Weights of a small mixture-of-experts language model, trained from scratch on English Wikipedia: 16 layers, vocabulary 8192.
Below are experts of layer 9 (counted from 0) of a mixture-of-experts language model. Rows are named router (the router's row for the expert), gate (a neuron's input weights, with its number), up (a neuron's input weights, with its number), down (a neuron's output weights, with its number) and show model dimensions 384-447. Each number is 128 + 24 x the weight over its row's rms, rounded and kept within 0 to 255. Numbers have three digits each.
After each expert's rows: a language model's description of what the expert responds to; "raises" lists some tokens whose logits its average output raises strongly, later layers aside. This comes from a sample of Wikipedia text that the model never trained on.

# expert 20
router:128109135156141143092125120100071137082152169127111121134184130134123159100128150133097088142122165140137143142063112182139169137109097097079162130174068087139155137120131106157080115121099149
gate0:103109128120094133088143163119117114122111087129101128110113122155118083103110107119158116169120110137122125131145158124093128142104142149107125142149132138117109123112187154138121152114118162
up0:136172145137117130143079091152150141150143169121176173141136126139138120143133145100130148097147146136110131108101120116130109094161110149144142125118129138126113107141139137116147124147140132
down0:107138146121114145148115143109118140093112135152184116144111149122105121163107116126143125154136143133136108099168107103136151104156099104148115098163140150152168201170167116158090110109068145
gate1:161157159116123145149110145153148103182125160136149108129114156092132098102158111114097094123109135110078123177153099100127115148123118113134089113105136119165148095146123134099138118104146120
up1:119074157110140090124141131139162156072136112114092110113121094125115119139100151123124136085109074114187117148150142123110128135168115123149105165142136141128133149092173114124112127159163161
down1:154171142165116105171114149147145125155129103118113162091155134167097166125161140099122197107120122143121135109092135169107088139124113134089170097171075137116150149124087144141135099105111141
gate2:142096160143144159140137094168135092139171095138137097136135170146136142129157127149133132166083131121152147128129113128140162084104136152130098123117130113115155140127161138128153147113113122
up2:108070148118100158150112107150140101104171096147119091127146140144137117148141136161163127173115140154147162147112083164136163098125126152115127112152117127139139139133172145141132127135110089
down2:141107133146129142162165095128104137126183116137139129081093092130122081142129103116130106095137106107115163138138141148107148100132118087119184096081113161163122133123104175142134137133124104
Plural s and breaks
raises: "=", " Children", " Website"

# expert 30
router:134126102180086127083114143112142123117132105145105170134109109124164093126107177066153091113103109071108121135109111144139125129120126147124145140100140113121120132142168117092107145163154151
gate0:075150168132107113165111169131103118107105169120138099110118103137130132129115121125182109119112116139076110119112143085108170106109124114123143145121153137157096149124111144088104104170142150
up0:117170137135122119118140124119118098098144142137085179128123110163174102119136110099137126144147107134143144156114126155094180104068120114132123128142170082155102167168135174127081126170139147
down0:128106139143105155106136142131120099142114160120056125134099125117137135087164149118114125109150133171171132131136154169160155093166131136166174132116174147131142128147119173131132146109129160
gate1:127097133131085111127146130128091137146102154134079113140167153136150133120127085138113147151123138099136164127129161117102138111139174145080100075117154131098102109099122097180141124174109181
up1:156138129101153140107123154129153161125139092172125112127081106096133110136140114131133122122099131169127111120109099129138107104161084124150119176118092128159161119155144136086114125094152110
down1:129119110124126132086135165158108151130112134143144149123103133098166119108139138120113159132119152153148127158166138148165112110101128110127109123123141132131156145127158149104166115118136151
gate2:133134151127165152153130144153127126150152113126083156129166143115100146135153082124087148098135118159137174116150117077127154086123119148113083144147130119125152119120107143163154171089124165
up2:126125122075123109139136126154152151135132134119113109123077128170121107110099146155108132143118139167138118110115094135121121162172132112115126121137126153132123088128149110153142142151167099
down2:133178107132113139106087145085147103127087123125135173136118169140136120153094165092132091131157115100124123123096117149142097148114110171154142144138142177148104177126136150090063108145112076
Infinitive to and linkers
raises: " become", " include", " give", " promote", " allow", " make"

# expert 31
router:085107097102152133104168077079098157118121141172107080134078124147145125115157115149097130096116114073129137141157107146170164148100129100148136134132138123161110136101154106112129118153115128
gate0:118113139117118101120150114123104119131144098128104133132118105128154095133102175141103141098139108155136102184137147114134091102127143148083134170143162082137115086133107168122140131144148157
up0:148148119097148112129130182113111135112131113099128103116129119119141126112145122113204095129161120114117166100119181131110124117098142119115129145113150119106153077140107158185151145075126159
down0:101126106107182129142106131077144155103121122127137154136179137085124094120148097125123177108105151129118144107135136108159116142147162129152128115157085158152122094131124130130129070154088157
gate1:104094089109138139116112127150134099163129141166146109146090144097091157161112133143127136178184087119110141180130115108117146113145119147107133141140121118055136139119120125050141134110084149
up1:106098132104145127174089143101141124116137139150149092170110142136118181129116138123112137152140111138124133150147109127154117120181129167106156156090122169111094125084128138168164149085126158
down1:103143094144132138152142139145118149139133128104101069115108118153158180138129132124162087114136135110140140115149150168154129072138123121172151132148157149103128149117120145149168088105157117
gate2:116105081124147092106168135135138119128154134118098129139157136177128151100138116121113144097108120135154108134172127154112137133139092123123105120123163101149141145163121132111130125110145148
up2:128121135084092128128104133124098169140080121162156155123081078127130133110098122134150167161106132126126099125133170138102138125112159105106161117169079106120106118086113113093126125156142146
down2:127125094101158110084128134092121151125144136141127133051129138113175146129129108135132110168127102150158098134146139103140135125141107116124141133133119108181098092184158093140099099091164172
Table numbers, word endings
raises: "se", " fund", " site"

# expert 14
router:152179125147139140169131121079149145093148154114131135117101086160173153145095142135147105100115098101103130118084144117119102139111114122117115128155133118141153094141099117108124173157137117
gate0:177147114149130148154084137143134172099125120160156163126109153113169163138125139134152154182145104113133135147086127112126111139147116124101113138146115143085161159188120159133082101183122146
up0:126137087151140180158140147155150195130083094106112177111093147129171096153116063123095111149131131082140139112116149098129109152118157131054175121121106110089152119089157143143099116133126121
down0:108080185189099106151125154138145102098180159108133101133133133145143167127133141137085113137125095154131120165092125117132132129122147105141111159127141127121138162107118116132148058085113148
gate1:122134097140162088143118126143143105175111104141115172128106149129125139169117158103122133141112122125179123078098142164103101121147120101139151119117132109166139144141126103135124116099143074
up1:134122148123085154125123128096120187124149121110179122149142109122105099143127129139139101158116112115122152129123141136132157129144134122119117124156125155118095116138110137137139102150140099
down1:160156144110125094165120094178070162128125158078179101155104118104110093115096106150132146151120109111153106141142104115151131143095170161150141146128114128151185142108118098154130149122116120
gate2:144081133104090128139111111130141142120113156123142175107121146078156153161118136105136170172162118129123105119138125103108116135145107156131167118149095126106091127092091152114127132100157148
up2:120100125118103107141128086124131136108130135143113166110123142125103109151101127105151173151141116136105085098149098123088127120123138144177124135167128139120142079119118150160112167115100140
down2:106114111113105121130156136118112118172130142118089120092138129150071138160160102136122096123096064118148134127134132135126118124125146126130113122123148172155105125106141067087118144123118122
Table header words
raises: "usion", "hem", " campus", " sides", " Harvard"

# expert 13
router:133172115150095141091122159097149158058144121136111101107129106121098089101128076147150125140080101106131102105105114116132124139139136144119095145104144114139148086163127131164131086128124125
gate0:123131098083090108126173167107131125108141109096117128128161123104135106103147113162105151164110147095150139139144151141132144118073141130087073136075126139118143120177120161113119155156138180
up0:139134099108118113173164115142133130129128118137120142110078146145128153117122184145138131169102112163156117157159132089139085151143099058133119131154102112156115110110187117142152134106107176
down0:138132117143107109096101140121133172148119077132101096121132114110097104146186161112105184147135096112071118104159119140156139146104162118184128139136109110133144122119080126130104151111116148
gate1:156140114127125126148144166126141131117108144133127144181147101144155076097116094092163139097132147144085147165107137101152120145123163142150126116136134157115120152113107117140163116155135148
up1:130080110156125142131111074128168125137093136166156154083165141142149176111072149080136131125111110134154109110145132088118125100131102133157164126131131119148111147085126106165117115167101141
down1:158114098152134145137122145119153140145132141120160132139134109122140090123125128101159079142125142131114125113132129130150103185109162142107137098100107148139157156140120127142115103143140135
gate2:087138129137099136122148109147140123157111149112106129165125185144140123110135143128159135126167104105155095150139135138124131121121159122114116093140143139106119156121115190154128175128130119
up2:097124125137086096109157124129166157146126142101121124127128154165113116090169113143122110124136125107126098136124108120108107099138124119111107099128144151073136147141117192170170142097110150
down2:092128092162127129127116108133084180085131113137137128110118102120126151124144160147115105083118138095146156128139110087094136154148074082163109162185117152140161144141136091170101083107107087
Passive participles after be
raises: " at", " on", " again", " as", " also", "\n\n"

# expert 40
router:102140110119099110119113183074149126100091106135105118132152132134137134122169128128135127156127145147113139131096114100091097108147084147140163150140109136131127133148133135146121123126107112
gate0:113082115173165145118121104062103150133129110112117088134180141082109154122133105120164131139087137171108157132139166097129097110126105136142138126128156148106124146086106126133139140150139088
up0:166148141124134109128111100140125123112125124153098112140108111106132146113121122171103138119109124178123154114121141130114121108163113171169134143150115122122114111161107159141071149129159109
down0:168147130105065115135077150162086138146147165170128122115133122117132103146100119111158150169077145123103101150107108125109158153118112163143134113134134107095153123109102119112178179103142164
gate1:145136078132106131152134145131101062121109165090120079129162177122127140122141154118151093135190156063152161070133136163143157165133129117171114105163165129136114117141134148175075120177121100
up1:122144089128114142120118149120115128120140146106116102136148169110162104161158116128125105156159161081138157119118099167117140114130123144186132082156119157124098137141128120180129100175098128
down1:127143149121148126114142145116141118112112187091106100154145131129117150121136156129127140157156142132103115110151119090140103119128125093121082113139139155126126108118107111181164116139106114
gate2:139122130138109110173078130108087142108101123125100107140177148106150094135083117138195147090108092144145155112155111138135101113133157132090106106114135137150159137109140116126138139158146154
up2:123112134105136179098160122132171147163172144139134156124124168157102146150152121146091155168153159108146124108086121139125164113104095126174166130163101122107093142146132118135120092108122141
down2:135148140156100139093144090113134114183135081163116124149109142140145153099104075147137107146103124119141148150100117100137135091182116147100135119133117116182125085138112105126122129082141106
Line breaks after headings
raises: "The", "=", "Le", "According", "Final", "Over"

# expert 22
router:134091112112143138105126111154089131128156117122147118137129114128094159132136129100144117148119126159074136155122135151146110147117168129097168169159127116140129120103150143161106143126176122
gate0:112152084096166148221152116155153133117122132146149099116124136162193142173154140136120141095133126127149136089111120087127145081107093120118147156138133086132114107142114153113129125157097152
up0:126157095109152156208161110154135125130110104146157087114107129159173115191135160133129136082129129136135145105127146111133142129092112135112155156146115074100158133129152155122111114153121157
down0:109190120165072106103146124102119134122124136132126160164120161141124128115171122129139144145131120105153116110141147095105095091139109126100119176104106132142142095154116113149138141133120121
gate1:142145107131121105121129132099129108109106104157166189121125094158123127121161154114110143157137114114138094097133082144093106176147101068123064087137114149121125129136163158122119099111128097
up1:134148105152174124112147098127120111140098119180184183116119116137121083099181170127119125167127098104107078131126082141116126184154138039118094105123077136140132136135168150130113111109136091
down1:132158122165153161122124131148108134166123102132168110130108088144103130101117131107159186134107127148138151141099124093119115165154142132117075165102111113070128109147128099163137125136121148
gate2:084136123169164134124116124116141099098154086120152129128126121095125082094140164136109131130122127116121100130152092134143128142175128116092115128115103154152113142125105155114131146099123134
up2:135133124102100106119136140124085168150080143135136166121139113163137165138116091135152112133137136124149127106092155125112129127093106138151138109144138106123150110144168118140115113167104100
down2:093080128121142109115155153128115173117128136133112156121178118147138112157145150113108144143151156100162133123131120109170101153099121142133061136171163133147121100115147144116119141129111094
Capitals starting entries
raises: "uss", "ule", "quir", "use", "wn", "rif"

# expert 38
router:090090135110180123079162080165081110146145080105136175114132170124169123124073106163084138106111142127172126138190151108144114090122166143095147097137112101111115161139151108148093142110087158
gate0:125145135175146106092167110159110113156158154129150126119130149125122139121106077085092112097126159185123189107118110160132066132125153159102089124153156119152179140148138101145146108102162135
up0:139130135128126134122145136155112080151128147101099097137169155126130171114115159148124144081090115137077114151109118119125072127140174160142135138146116113117114143108131086136180126146136162
down0:130166120138127079105115116105099104127127149128135140132120134144115157123143148157163143142107092152140127103101104137103186137126083103115143109136129111105168117079125138130143123121115144
gate1:121111106172128091106150113123097108161119128168112171135127086169152130154142058151093119118162125105155144112154104136061133153132137160155109108146161155156158109107133099159117122137114148
up1:162101107110140130126134089129107072137161175137099106175120142118128115136123142102094104149195156090130126090140144112134115102117145164147138146157092152150147132113151115149141176145133143
down1:123123150145131132124100116132121130156126177142123146157127146116098137085122119141121157129118126105135154076135118117137092162086166151116151131150102107129137138088113084148107143135141177
gate2:096134132140132143141113165163134121148115104139157140099153137149141091151121141138115117138135120143094081149141133111117089119138142135086113143148113118067116109110131148118125119164151143
up2:149136116137107141111091151145100123120088106117135138101142161116135157143116126118165154149141129114097077122136129123144042119136152121125081115170127139174139099161182179161133154116163124
down2:126150143132139112121154155121154119108114118113114128159156083124122136101105150128152116136125144130127098133140102141118107148131144107129197118098118122138120107099102098132152176109128130
Surname middle pieces
raises: "ing", "pt", " fields"